python train.py --hidden_size=320 --n_experts=128 --moe_layers=[0, 1, 2, 3, 4, 5, 6, 7] --router_score="sigmoid" --balance_loss=0.0149 --max_seq_len=1024
Below are experts of layer 2 (counted from 0) of a mixture-of-experts language model. Rows are named router (the router's row for the expert), up (a neuron's input weights, with its number) and show model dimensions 160-319. Each number is 500 + 50 x the weight over its row's rms, rounded and kept within 0 to 999. Numbers have three digits each.
After each expert's rows: a language model's description of what the expert responds to. This comes from a sample of Wikipedia text that the model never trained on.

# expert 12
router:543491425439478500541452451457472549442435493487558425480487497604506482554451465497526508582418468450515544463441546459470514542611461477496561426473587590447435558447492505501481419527491544530529594423513478426470447497480525551541541503557528395588436522480479526469406464395516479550524485503565453518466586454549511483486474537512524531582476513527560583563578435480471567429531481455414493506566550526512469572429567450545605534454549540455461470451453548580437512558438588
up0:489464441370480509510395538635484563474476441487513529487527477580401375499440478436422509487521538554544552483487510462416554478514448538488462555504438531457478519448587512391458568513470526553523555493463427463452446532499492478507520598490476421411542548544498544563491484461508531549496616499408489517498474515531593424549458443500488490423585436480624440586619502521508508631493418456481492445468505532437511492429505445530474510435509540532405506535486444516478448533528422
up1:544443508459472493560373475532447548540466519477570437498487478491505498541510538484519482509502581609444467468569480497573549528494422493524497435456449555521464548536571475543481575542515522451540571471459580497397459490494446549484595552504513518479453478511531491493429581524495614388543594462498573480472528449537576581503480477474480546410467429426546536528448567518492468408539473488444377496513584508475481392433566435539560561476452498439578506452465490515500558591553595
up2:555411497478483536421461535516468415551455571514470481533557502604448456450457584547444605483555512597585508513521483507528491593497458508494485496504539520465378486471509459501478600535483545549538543553466536497397464476442500469534571487555455433530499464493508471402448458579487460420556494485388537537446514415541417478417471479555529490498462557512547542493413542521425540557516511390477576551485573498504503504504538485460455525505508433477475505438583463610487354563619460
up3:495522501488470585485475566480467460491431512484532481476491381589399575425462555410378498458411456538472559508520414436512470504552412509540404477538527455450407543469510443507452538491528473480372522509501441552445517516492545484562602546520494485507512591482533546564516543441468588522514561542492478501495499458518498553456470494509555470572466423529553464562491514472457551528587500404458444590456505411445511511489641466547497520522482579454538553473450503590513556522553479
up4:456419428516459547510462401565499509532472512441533574580524422585501526500548474442464431565482431530528603522446448511460455497590567497518536474524497577530474531469377493525539516441535539541452507490384503383452507446570503516544504473526590492537548585448477501399392487434516514466604389465583527511546484577563433444510556499426440415543473498485559550488596456552538527498476454394537504443575531516519575569498470426572497642524464528474385495560421458502391464503544477
up5:523549487585508516466468516530545478473483362523511485485554421541468581517513470529504523534440508543460470572380496543452531518467546489477527492481514480560454515453517489548366484487444452549432468508519532382476498502565512553501568509634472464501448411585528563530529483550504431477534570481483489556477403507556404681477535525489523500535540553469500487520555514539525514457544520531500541531607481508521536580552552526594546441514441469471409485473466492507505564458436485
up6:526413470500450439548484451477467470585484482429501411547464475550496467525549569367539611417504572478611516467475474481423440583511422445421431509502519468484548507480498483502486435517433478567491523559438480503429507589476450450531552485486520480533438461436438445511468545520428490554440478490505520526662469524479555522585420534427453493416555441420561501436596509556384545493586486480532546475545376515488447531464528415471431509462478530476447518530512473611507508533424486
up7:468503554557537499560491552564491521464454542445497506450468487522419479481542415507569523586564464431530461412503520425529563492560490372578655558491487532521493559486528479527541510541477528508518569510528587551467512577527530531464427408535478452472477557523499470543492499519609473518480509499532442444512523471472497559544563452497566438457444502523535540463522439494496448470475455468498495377461571455379576372504601518568448482483452489483506521500503605593501478534424491
up8:459520422488430454562501530590556491465583473454441499540579538544494498546441505548537526524487460465465554529532506499532560479549571406600614522561468517454503555511524502467537437534590590517418479485498546453569441501531536383447565507525433463468403528504472523557489545438455514499466448591540558441552561489476383439540494601520519463423508544472541549611519404476571464494434520505520487500495450506471529455500595534589457556577489510452443589565532577595556456449468496
up9:449582470418496482403495430523475530563554492482494406482543603488530521551479487478458503540381566470526454522394470596481486505412505473536444470603467535458404550496513526476467482520460556429457548475500508437504512527508563612503499497521587409466453450502508504486454518519450551492530480477478549661454457516535570530525427531539523534498439493396546521505450490456494630441566558522430566495504530577464536579486554443543490493418456516454521507571489556422396477551545431
up10:536558413431540506462449530562472478532445522485573478476569462513366538511560571586454545554462462452506522485576437452536596433559438520462512414469515507518461468420561460508470490582470473442512540461521445532533494446522521610459518521474448559493524424526479477532410573507533528436609469526570502447546473434599559444505427451588444571473470502582619524576496562494540555443601470459460454505600556560476485531454527528536564533417588475559571535494494442547479467448523523
up11:475446600518519442555507499467430536507373450536430469532383542543551541609534494441401473522492386535535634546489578558463508426505511463418473440574471573487533444441427490545552521449501417525508519418503529435503490484509586587569511435509467513529427562475437533418506589453513526482529468472511412543498549576486478453580427430495459446413416481522588504517536461512549524371488476487414449508558475558519591582578519500567533516387415519505541483566521501544510519452481470
up12:407485523538497474576470497472525566458514537485510561478619570589508511588442490416434516524480517488459515467595478447406496419474531464488546571358521486498538545423493566564532445506488454562438536486470443419386548566390463456494479525513488480556497656475455501610558460581531494522477566482433552517514500376556511509518548529529477446475504475575430510456638521514575522444505526469514524509508512587490482479452504423465562565458530486503493502447546493607533553503456526
Description: Line breaks, sentence-final periods and table pipes ending list or table rows, plus mid-word pieces of foreign names like corn-ea, san-ctorum.

# expert 28
router:591441464495526576538540509549513415501516504479507454520593437549590546578506570540452534429450401535548503469480560451406605551532446483470565503499501459457414443511520527503385506514441517452456538546490547440417492493494497587445528517526499369528448516500444490544512516417548485521479490536487415507484496455556487552435472488492498557481469457580523581529583487439550450559479399494443548541604489491482588491443559501466525572514498463473531515498543533545512402525464494
up0:555486454567540461540570494539539436514523536414474528519518574534463456563510532528579467459574460497536491398591585564472535549498557526437421398546517405500502516487570542520491423526488584483532526402522544496489574516541569463493478513492495529395372541477564434460557472465569578592427557451481445470542504478457513573507347513520435525470453598512457553461554509452459546489543540547501523512476403513516597545447534456507539428461586614520487588550496490477537446502521495
up1:462470491426513503551377538459489515558441479515560473480482457503438438512533498515605478533579466528492419609536632507485558495476398520499510523529588456489483484542553573541474496527520487464550493428565542514493498537471518554534529395551552523513523455528530499505483515448514537520430592503435604520496605584471555500511460527536562527476457557512536410517474579459490492512500591492555514479567488425581582589453479523518512472437582477418485517511499617509540457458518513
up2:543427508490460531468523544582504514494475552601592461502512447510439584517511569526457419519508429510532411489465584461433511467558502559472561580422444583458423488448500501364489573494464608530533526461521523452542522467559516531513521569461431492472548503475483538533389430518519533423485578468415424487503540471555511515525462459474417531478599508392505509464445471447469409547503521391433469509507489544520509602583471518555444520587606516512544439549444422380434480526514458
up3:506446500462503457499528470422576509419482535484449506417459370463536547574499506487506525458518439560555510480462560447462498534450424485448442472555508512554439478462448487493610430399458545479509487451490416570495437372555537473498449462506486475578470465571468533505527549507591450503501452536458524549516418564599461467520477506493531502438453529590492460486541378457491595556423505501541514504604543546622434513515494541417653554519534429457501484510518562466600447467547494
up4:456427484530580532481495487484459463580510490599532566461545502434465433582440506528440562514528595485496485456516520493507449482490518502518515509440591471427526503523547465480463479502536556574563493552615580547499590566450545499479398451446523480523422609450444480498491405515503529566471442492454478483544448436440554636488505497493449561502481572534552429443467542439456513577644479568468572465527424419506466423485571563510478405422440401449498477423533495572585454520552478
up5:516545481541467507554595522422484542459493493610556563455510433518559555607484474471602492506539549481560427498429552518473416429529438433453468444492571483543514527595508525602520417462459402434541499526490437432495490557423518576446480439543514465569506515515559533473460493392505472537477548534505565446490537497527585539473516609440465509511502521501536533604609525560402443491518567462588507484571514498487484485456501616399513383440474506436473494524548544397452569488446536
up6:495431451600550441514479481579449475501528534401438424485540590533593491530483473490495560498500504526561575580521468541471416465457487443500567447434418549463530470443529605534457401519495526477430478468436505369490537447481536528447453529479472501453516482566512474436516478482543400510557495464474450547560559513514525549487455519533524419525543508523496596347523494438515567469415371620501508570509442582548523539539537455516423528491463511461570497489490499481473468556527555
up7:529505511486441494496432406580419537564488559481523525528459500520476552462571539539535586522481525547459454441462487561428580471526526575570480563485478484491508499380494514472456497458514535443473475526501555486520517433487517462574506404490510470479402404469402540477449501509460444444469554436423535516410471385549515546457511451569525505456590464497460390406506399485506588447585416539496420531505530492585558495513530521481558556556482489599554592554466528459495529561510501
up8:455514419505453471529478475561487476464506492564447470515411481496556489527458508594539521536451497383425446555474448428427501389431476537420552520556557461473428385575581463506466394570509533580589508512565493479447473498492441393480537489379550530451441486444455416519481502508447587477495447517493580526468584548611516560371521470524463549397482490449495531499539488480541487556458547451474545412521526474483514493486502519514450441549469588454548422496538567429544494508532557
up9:462507445485498460452529438539456472454504509508559486542524504466603435557468532467533417460423461523486575555434527542435567496562379478483542490617478503564457531595507528499517428477388500491544563468455500485467502528452488506491432454412572454590487529471446537499474529399524525563515513521550467619582524576452483417562540604532541526489460446511518549491514580502511576521543454440511449412553505508487470506475498554474473530457518479505512499501493510474496551468460547
up10:618587505493452469508535468475474477516527443480517502612491523529495495417503507565446479583434518545521526475482469457526544544442453540462578515451578447453493477474417568469514496563510477491521580589453454456459515430504478545548438494533547447597514402559389512502586503478442419464438371402544558505430484506552425505543484515485538595500406466352541525501545455554645408559505512459424543368517499527452545502377537471423472537394501511571456517472572486443553508523440484
up11:478480502450469507414515519553536466593461469523468498463501607529453483486415524466453446411482563524435492502570548579489564485492444531579497469483501526398438459523474488529450611485480564494549517563489498518425477487483454458529520455574432438544478539552476481440485419452496517499503609511515558480466502526516573564477452534497545566549447487475494506486386532479508603522498498562415437552539466478419485430398469459526422549549569538630496413532568491522541526535505417
up12:537490511522473432489530546564508520488421492485384504513484555611561467494528480518515580571544529393509470496511531508460496356476494553377473521534605601568451479475543555482475554479527450377479585456491477451471453569511494470474526546457565463436504510543579499568462539566571515499592598569490486494426516535579480528522518431488457418440534541493576555534508509453434632460412520569527461470590479514456579476461492515514531550536462461483393456457489420477466531485539521
Description: Closing quote marks, commas, and, or, and closing parentheses ending a listed item or quoted title: "Lights", "charming", roads, water tanks, and bridges.

# expert 43
router:480546393459476544557490460530468560502479518474509377508508518474509450515423476487409613514404418482445483413434531547535513462465486506534483472460602494485400529524565504478511505543487566499535500481561490460408496490452526499525473514584443447496408481470521572532445429523469429561599486499544518507456505472506564393483500514527594441563424493514532503545505476532475567528505534500498478487539526531497552488478492497596458523417482584503491540481512509493509550550538467
up0:453504534631441489480520485472625515529455488500440488468488555523526592527544555561422565545471521486421473427445468483445491514532422456608543437455488508457544451511502562500481485567440571470433452468540506458431488501458502483369495493588564492524456475448582507545533466529517588607512478430477473582456506407502417522511457453520507481449503451547537430549476554488484517559483445513464391488465471456496468575461485566624500530482485411390550568484429426497460527532480438
up1:566518524420541372567523604519499571568582467587356552487557495469613527466475587565592500421463570509447526446570470513448467498515478472456516481484479519482505505535459445542478352513611540458392480527446548509427569447549498488551482457483546589462517518425528463550478561495521561442455475593478455500565552476512475525528562452526420548427505526451546481493464531472519472427484448423424559516449559522433384645375529507509421516557548466517554565471525610495487473521467482
up2:521517525425457448523436513540533592424528524543424538501549469492536466396489429457518553544501439535508483585451493459509442480507607481522501526503514498486392545449448513582476540434586537434574492535495493499472525513456469535520521474515538488514553561441431547413464469468432456437425554581568581491448438476449608495490471418545548454511446565531499510537496493512418531456553567497481563492482570559522496467458546519555443447599512496560495446427521465484507507579410533
up3:470434508540420459496473532526483550488517531469555456500487509546452492531545374476574472498512521535509442454537432520431457406486408529593525465438521434524424471463529490483512504497437531520526556542432467546631492548480535486488496474508535417493467468500451498373440502524417485482523508553587555482500527520441436541598499550548418495464452493474500443527537493619474638538518441516426546528491561486557536518480559415380566488476532559465494521528608496488556470504459445
up4:596472576546495482511531583642519547505471496538455442485519528525557524536461568563401540438483488481530487516456542479511476526492620577418532483416508487468510536549589542494416440568541371504531484547485539557556443538404488620513466424465506477397539502444505513377496488510447573453494613444437439434494481508551616502514458412503425437478526591577425474512474496425683470459493499516518500469507530507438477505493482538508466439480442566513476497436548459511395511490577469
up5:526465472563468646548446555465549495504505483443504493453446408521531529489441608475458480543441454504494559512430490579423514486603466542447475524482443522498531499481548520545483439515470570440527448545521494537594533446515446510461555537402535511480539427457493470467478405473523481464453495467587516522443573513531541512570391513441565506427517411558497402470606457481512511613529513478512494533562541489550530419439532519500453519606477517417488525434528469512465521530530573
up6:482478550462480501471529597441490520456522458455571507555597542445437519534523468470474481426514443534466428546493414478463586488416456459412550448489496475451473462506615523515426491459434437474443510382531473522527477432457616532514445486544456472523495479523468519523468485447509505447371546449566462559549453442478465399503465534480541543551452459627489502554431563485431428495514503477466474449545465509526547544537463471494452526484544479504484490525630480465519471569523388
up7:521532453445491506511528571497538361466528456402424466455533628502505404511553449493580543459480461501562471452533444493461558473493473413492522545478546515520436456473471521526560564503519486529502510495399451505611501495570497515455537476418560501653565526519473490455532532489529437515461474464533529426525447512472531516518470578482477552497469535536565591528544482565505481541519489515538501556474534423483433442449435480459502511365505596532558519392489523435456509424423561
up8:567455523428566469463501474534436481473409470518537532541388467447546509478505557459501551490476581507542529500516489514528457548422523512444548527456494522476547467552464512557426512373447485430509494476456538413488544468471503488410554571393519563472519614504586551553486565550461559565530543512490518611505504427512546476588493582426565528501528411497509563568534515501454456504513528568484509540604574485421508553469441491474490547502441498572389539551574569545474443486495569
up9:559522559484535535463473470480462430548526504382497458561491431454572512550496490458450522520457473516524610528552459564633491483548492538458416518447454526488496541430544563483545562482492519508578609474512495493484465478438507465415615595438569472501530547554464542504561525542440509448492602533443456433557465405569509486497492479524478470529506442584477526507487480500480462591559500516485559498509450464461521427499469436499593553538492415499456551422430471530520522462517531
up10:472547444459596594518481496545506468527584513487528440537639529481437505416441498399436520494434484532564553571454515542448448471399500452462542459514448527580476468470544515566413511500460522459453455485605510549497521467409507524476506406511505618481494410454473512465434472523498516489507506480622542516552522454505491480461583466473488431527491398583460434491521477415438471518456483534523426542556415536471546565546555437514440526564550547615528403473531445531480515606505469
up11:446596513520462499493464558517520504489477508460490484452413485494513490488515407583478525506467621626505449533476513452456562594555481531478511509471506533441431573520556438474485443613570476547495537457531519571535516475521510576551496455504485404552554509548524529529547440568428490479596483605468433490490535615505584590461507368516496466712508533559499502477598352551571468431490459566544499481491538429472501580493428509502526493476449503358480500489456507533556554438520436
up12:479513448351520433481525491553455540483455572468534404530506521509459474454431524576434455562510461456462460546522593512461508500507545452596491600561472467518399485536414532416473429564555614612524458521507481403440545533520537478432517530455428502462538543479540514510458448515555430456547348476441533541501533516516512421495512498503630527516579564417507503583536520371551510496487568426445573505466520587594589529475508507461493561520405454431525477513411466492481485526556516
Description: Line breaks and wiki heading markers such as == and ===, especially around article titles, section headings and blank lines.

# expert 51
router:561524471433533582507499491430389592464539395459496386543449440481491533536347422468444545605496428555555595464490502514383474460513507469487523481434608541492403550444403516538423494520556575584470553517523442454450476504594599535510523545553475484562478492529542534620481403428516555516503485506448444531513511497525487516466472552594544516462441478484539531590568498529420473475468463497439553483557458488427495515499504471552546479508535590437475427462503523567548438531541511
up0:463516485543384602494475585408451592443537538538390516489467445455505531459517533561500523513480516447527580464491574446462543444551525459498578508376573489461498495513472530651541469447513539456464542510535494521517426508484540445586548416543536552447521482431604461462513513518551449485523516508520432460444594593603530550423607528544480499479513527565427533549525490486577402553609531443516504505425530569531446533451508463505520497507446567532582468488504486442443443522572493
up1:508454518487517530567530535574487460446466425422584452520506503551520482543449538557525584567466467498588505424469490627563526518533532510533463583596519445605382422536553485524450463469446462438514461492511414528540448547436534532529527570481507450487459450494497584485421467578517554430506543465534514465545389499462549556527483524529542447520487439472556559495555440535364476512407463480459497560551454413576510551498561489519579497558516562415471424515482497559493540485485404
up2:486547459617482560604485527490489525396498511507483478460450473531470490552447522514462484516516549469519542431465533479380434418515478462521555604521506525459600511541492514428483515512585547475482517535550531461434490454532543517568557533504554439479527544464505534556465472543530439519441494432457440556481473575486490426539522448460479503432450475436554476435590435506528476487572512489497418386503512453531412510508536426524584497534491516519517493517494533538606520543430574
up3:429505500494470504497545504447433555447539475415580532479474504443481624487484538556452432496479474419505558436492609414524541530510557513474523635482518491461481512522480577430518457474520516485594500558562476527492531372467506466607498419551531527535519540454415533519587606534509542473582489486517510531560480515517504460396536569473454389594450554462453489576593422510463541485576436467527477511442464510526446472548537431429539542454546481603506502477496576536491521502434492
up4:502571499498509533438462526475606415529428430438480443616482492565607453559438484584499571422543521588480483460484615518510498469516490481585447437553488436517483606539496485466529551504410463506382533538586443471488554485374431493520502459568576466446493409514519524526542480477547532542450521539518409519483563507499485408513533420472559532506499553590575511514473422462449503539494533502416517555503433384585596479552436497533437442453576447533543437503486429597405485557517491
up5:502507364463605535487526526452505552447429534489521480595523436652538495475436437457580559564518440518529490544470433473460355576456585515547611477563455502601410615495494508371564517541565504492516536509470525511493505492524462469417473483463443484476537549478553419567523483458446459544588420558482448430458477482514443598506479574486476466517544466477496557557527541418465517570511582451513595478584424505440494454550549527524443554605477492469498463456407531490532477567500431
up6:529525510457490570502471438523514467476532517508566452507409505462484485430513482499630476523424517459602577491496431402478495524496538422458453455472588458537474556463494465396446483398391536502483474513505574511518534455478486490382468474546478412549460503487553469417437468467500477620635472538462535457517513456541458529496523481457373521624529472468520549498574489502491514503484489485493499583530554526513497435506543573544460445558515471537539528588544498454472517469488517
up7:523647543420486507555496424442521392499515480577557512487502434481461528554526528534516542489513414496475464439502472507463503587499427508577420445430516619523455513535514546479556541587503487488560578508572435477498504504500532505532452501548598447438517486461476471479449491483544559457460536471491432520555639558468481473527436448531518593556519533547608558450510494467423392548458445405512494543423521446526429602441544483470472453490556558552491420492530503552564596412470411
up8:562533443511448518499560540486571548489571520453467532550584503532480530459580467514609555530507482391483523435518501425518400514451525516486473442567471496499601436513475527607482500435402468532552516488432495504363550538486435548517506495508600441363479485479548460503521539502437494541471493590542463498498526557439561494501531540561512563473544459510510486473532484479536557541503479558539516422633458466501476584496500485551403375459534402410506528419518474515577478417457500
up9:578414512507545436523434556484533642536536480462505489552506460466467612543443569486558583503520391563537567463487496431482502500553516462515561527477561473481487549480363488525463511515405517528446555468508517417563531490456488441490541526481478442487439469538499471540403514484459476476518488512488516443495534553580479437464514545543476567563446426554484426496532436481432418472561517409449566519495464487531469455550506471581621471490480489507552612467433419513468572499485577
up10:541542445471436524564555534426399547530521490476497475492527473469579487426623534552492512506521404538533489452573458504485474475496385521543483554472512505408428527467459446568430487504466561547579578550543426445507526527549554478429591468479517473457512464523492564540441461446430561470513557521437431498512434451580434482479498477553436552514363476399509506571472409507495413486570489464356505448514471471492473470497581497477468530521427430457471481513599492519520433507540527
up11:531578550473437528526485487514500504474511578549559530512418487472453528499528529471484420442496472401524521461550472522585482461533408393465481480533505463524593477524576501463380522470451531608519619435549465514551546581520467511530531541482586453412589508424359528428472515445463477559459501591515493491582518436608518513471565431602478459459427491385511477520479449525522421536553498557520468509512527440415615560492532439467489394407410501494541500490505510538521379493441507
up12:495538490419499592474504500502567513375472437464454516492430488403514529469573450564566550507494577489548464520592404374509466521428588477568483462489599496528492586537531492472593493498514570514549565489578504478400504445484598629499514445499571486548496435541585465522507482611447484379545440466497450555435483501564517480467502535466495626500530486515479517565550456522425416495579577559487473499461448479472530470579498568589493497402527550479500489539529558520499534580469538
Description: Opening pieces of words, especially prefixes like pro, pre, re, inter, ex, and spaces before the next word in titles or species names.

# expert 19
router:524535434436512526509481422484469520440510506436546498545513491574451498548439495495576555511482442482466558421480555527447480528612431450529566447449548571466474592500518536511455425474467551539562590414495583416469497533422486536578539442548497399581500489479514524506412468418468504539522463525529477506439498444567509498450503512531534533561487537561567515580561410512428571497578486478407562531543531545527446568410541456570572494477550538429486473434398559514420504570507537
up0:511482492498517546475497447544485510524490513516507449537525500530423533543406494484457500474436490691547545495536473468459481535494506518496546561441532576442438423474503540608491463508582577581534560527403531472472513465509548484532435453512475489596530526590454435524432476403490452403475420395477526564541485493452569538475508485605483487440477503570451570510484471527487508368557446460513551577504514573420528575491520433461451530443476453435514502450450475468511476582507496
up1:564568544461574495564417490523470530424494542454536539531580551478390510496526543423534490425413557479449567535438483574544471476569496426570566552571492499445497497574518526457465474515575518479500457479533622427512462501470455466393475508466463586410393566561437483505497427490464464581472457516462537509527459484453570534519554525458637535509531484502544519553431431495523492503510657518444402503497499526502459483436507527511464610481447458536469543468429520406483519555546512
up2:487541506515549615552485462522553466418501390456549519478404502514437511496456550555486466491524533494436465442500514484440556493572474469479471417522524571543496520505488484490539512593503470540524473514535538506462472578561464514497566433529450480610492476457557460511443520542564540508508461500482451507482462453594509550509405501516557583502520521533449449612445399505468502470531597501496525429521446541566507524477487620474522413486517582530544588490337539536549450496529489
up3:408489498547489500507513517506429485448499588467519523582491569486436407578417478495498495475474505411501538402504540484443512530530440502574585558515504600431453477471474478545483579477435524562538567494624553502455463583505504522541485576455453412481452533500502491448551485557599445468441475607495547454510494513483537434480531533536511573497534551509481508427540434431606513427451500445426472517538429525437549485501548434554469505482536574478571582531471456508512535551527463
up4:597509378513455471484506523466519556394521512552539473492493464544498508504488479463539458674399493427483451486458574550507495453455460573480459414548545491498495524472379581381482484460448466502520466481497559454544585461560491515547568459446548498482483520423542495507500587573551459532528413613462491429436476493537512451500457484492444543547524466334566516525520473539464486465481569385462548569551445542543499516457521448593522463483494537450539432573451507475514498537459448
up5:476479515490568546532419472494437546494410501507417533425496480484549523533548549447456525585502498532549566497506564594518496528528481472390546490422382492397545507529449576538586501482481510585488550448525514471497436400476594499440456461589484527508523525460505519462535497523436516425541525514477452578550485533559466439553513462507528537551418497501483505542534459466443523456435657527548575512522522375448513440483466372420467491442498469496432468552438485513437512620485564
up6:491450594443556504490476540485485473542515522451489450543585452515398590506526532485467462514506463474552526497464486565444477548510415497511558438516431466473457541468449589484479559398516552378505445485527589537481529588469610510488628625512519522527546454496434550503493539471480417524528613515524430514571506498498490541488489462549452467485528501524573503519518522511504612455502517373507442592619475503611467452490549463557582416482489437504430492451386461457500420497612544
up7:565603416579391484449498558523513425439515521516537455542525483555527429543484572485500568508436507483487568406521599390451533416513495523497463515463554526492566511536514521417444520485434484566441471503540536514483381430564454559470475482551586450494443552578533493586508546428578489536553446493530436528463574472484498472468475482470409469468415489485477487543498471517544500461589553528458449470439477589570506499519476468492472551508583422493555401497557525503427492495472619
up8:574539455527469570519523451394538435543482549502580430569489455489441535562513592510500502511463439554552571481450507547545543433492504460535545553432511591573516471512529490458446513409542538524538461443502413522479522570459562552578512464588517491568508451486514601577427538465515540530526535545514536503611509424500445439544388582522557430540542486492524526598516460494461479596487526415517478505437512501459480391510491587487495534508521570525487462513472412503551437473569521
up9:520471458456493554441440542474442441527537399468486564541583571511442409408529449513546505546530517446548517441475405517450530503508519437577561446492488486435462477582552556518390485425428533548506506455462542541515507507484538598499535489602541451533461477576522555501519536493542541560542457485490530422561503453489511472531484592568496558526521501466528471506463432542480559433435494574532575518522536465475529473504536513507523483478485598418471545461523481482502531545586495
up10:503529475432425546664529447564476473518522517474489458458559489525513538430524463437486448538542420499537497526528502486576456424462514385520487407477603456478438434463458537416476561446421470524436530546546583455376480611548477463535414444555486458531471502472511458518415460428538438511440459557373449495462480465519454414455569444537500539534559517501482510513469484508431431505472467454456472530500540571556562469348616449473470429456499479439453548495546590492475555520571421
up11:517493473509508507335513500482508504495531547411538505483483471616479510461535543480492442439478449552471486487490412605445470421544458431479457435455435394423556504508524526470496489452525569474485584435521531407496593497530536381540460488458469565495514402553508492569513451443423476501616598501604470527500550509602433540501509513491465520558489547532568529524498529515546552456541556461524450471503587567539436559551483481529523420517583486531526607583540473443529560597594441
up12:543434463340468595500514534404498560617493464453479510554466603497465413495471454597551471570513441419547474527450510530499517473463391496557486488448473431476496568475408473531508480519495517520542528467566482504470481482475427523577479494467359424440474463438495521591333550486439501422417447510487590455443541496512519429552455523543547558462463486519546465496506514565476550550467546513460530450517483434514469480459582526586465493442502557461519495569543426526545550479482495
Description: Words that close a phrase before a line break or period, such as among others and U.S., plus relative pronouns which, who, whom.

# expert 58
router:506483447496406534532490482485540533436394521497524491551508590547542545561385475472490399493400476464473491470428528425536540636585496500477543471478544487515408528507570604457482486452411522505428535438577506461527449554543517539553569414545385468511434508537420552470502432495554513486554426527472486510464507453481543472422480501523535546454416600470516427577549452432471546544576383455487567504505494561538371565456495453554519605448496529442496430424483488578511528519472523
up0:473463482451471486587516461417467567429487539473569460449465466539603443534515547433486466387507392454507490422442596497490447421492438472583468553477582508494422537509461551478638486531584467506502555443584526563476441549538563485487460493492523431556469504508540472478462495565578450468511432500522458471474576440516517436542507421502489508426518577419548536503527526590452627532523567476484474475475461463527590499456484494445474555512493487519446477489531517478512497575574377
up1:531507468587607524541534496473477459578459552477384499463486490583435497507510547530472568482512487512412564470488526514478492540432454536572539467578614451566469532410580474512451507498403515477499451477506600552411514480454487471518539475516470465497482434436407524459450451529544519581585511483573528383472523578592549476546464520568609426466531513540548478470493522462421546506537509495451502584431509478611490456511504572538523581442478507459497535386457614511477511497537525
up2:478456471472413487531541467493530469515387485482502525540537469527534413577479519473568415511535444516508533429453448477475571491489525519480553557470529519545524520547486483520417539480510502482534474568513482533616535525454554550555555470497447474410523415531563555465491554415505444487494491527502443496488481466511465456561572517447467494506494552467469519553589444505433534441526424466501545466571521451398545526429508536584468567503449601476664452562507447567476562485528501
up3:452530522496499650466537526466605442476455410437529546574513531491537463580514585460525487489530451480554519504504521473640457412508460528483490504542457500496537471495399493452424513554474512544506487491446510555480492532520498559516548478583453452459466413433553547420539552474421432476509472480538553462586497447534440446494515511548521436478431429484456507494554551511488493507488473500512475399470423574475459469489522519500522463525534550354599585428518421521504462455449541
up4:466555549523494468460534433496541536439493474604551517447558540447456486610545414470488454605472485451479569475477515416503425588541475546521504499576491541462443406521513514512432461429430516590468534489543460497453507510535518517488518536467415542512426541501587508474408402481468515503533472558486520515523456512432569486511542507509459540459515644554501514499472458456441441504408539560531529510521529504524389518516498442579559573518470409527596406460458521462514392553573479
up5:470549418435562497433562414546538476422443499507476565593455504540434490458517519513430527457420435491535527577473480490471481490509503565504451499499599530585570479573483474472546491507492522540536544539492563517495551431525491580467542509479499566478527470471536463468505558458507437470648531509519518548509491553576484467518506420506518491504490450481504553503534547428445481536510512442482590429494482528515458489464485546597487543512546544500481453424557553450559424572460431
up6:443449497563450541492460456565480619471381505461484502586426462540563566495489459425458508583506471480483423553499473513560528521502494502528505536483451482566394431479535517425497494463479458442417564525491484386465539532492508572415487474494470485517527573578435540450499501528428579496549434510448471562438503458517488456503519490554521502485514509382558465611520484419548517550501435425519538400497520545634434558466490393511510481471465512531500451451506474587527515379490552
up7:495515470488512556498420549432452436544476502448457477523596640488552412518520477482495508566418467457461486496542484532566531506559529505436500510549448436514446510557435571531540491563475511582419496489577499515515496536552597553488534482577465572487521464388572468485483458462422501456523459462534512413585471476392506488577497552513494547453469494487470500525501474369510526419458509532452434519522510546498474557508422510498524522421478505511491434551509494508656514422424592
up8:463482470568508479511497492429479502447471464439585542495551549473562518586498556510434480501367566503418452561405482495515469662507489477513634477537458538549429561550485521483540518504489537536424546480505495534489475522477508501480616478511372522515432508484423462481531491440490528470474460462479472567472487406420519489469523506607535518551483555548522405582493443479541496568578395523474589442559526500516429600449466483491522538425427507472505458446546452593447490553474543
up9:511462375487470471480543568484507502534508472523552509525504508558528441553474505392486428543522444537523396540539551490580540552511455599406558388496425516503526562518450555542418465531485511503427500551601424502490614509475508548459479447517498510546550446380443498463563448518498598557529504523516504381373442489581530505410465550429475553554544564473571459482531532445389507500517474507499573397612437526504474574546506513514439513372515478504520515499524501515508498536467567
up10:480480514567493434616519460497531560422478497410509427621537600496532539569470496484473511580480476545477460491455568494496592616565465571426515482506522537504416595539568460381526447546558484578498489476558476504511510594421443509493483518504485495488433480522460507440515444451497509474462546424441553571504424441472490532482467511510505543551485575489479520532443481509581549411471426500549525551445432442562541584414446423503516572355477516464470443403527550545517470550565473
up11:555510417448517557489470461446313543486492535508458568554559517469494496563496576373441508456478495550518540478385566511403570491453575484604503438466613517522459532477469516439459509462468511544585468402571544453484482545477473419347540460506561483502480546460503459517472451477530459525500420477510436517557509396605458445509502485565489524517462491462605568499487500438599599481484488479563497546549371503550573516457468475529562569451483556560522501486497556518509546551509519
up12:444521491493456466525504460481515551486578496450477479568577519566519521445410639560542442492534547496563547472509563555508339488532463504500535469571563649583501482488503464480638473534497429495512463565533498501561485557500536497465505408423400492493475455480448528497457467499484400502478519475525455480467480456454539569570522441487564470537569501459523571434574440473484419521559521528547463527391454615580492475504482462497461444501552509455460594490493563486529509559610550
Description: Line breaks, sentence-ending periods and == heading marks at section and list boundaries, plus tokens starting a new line.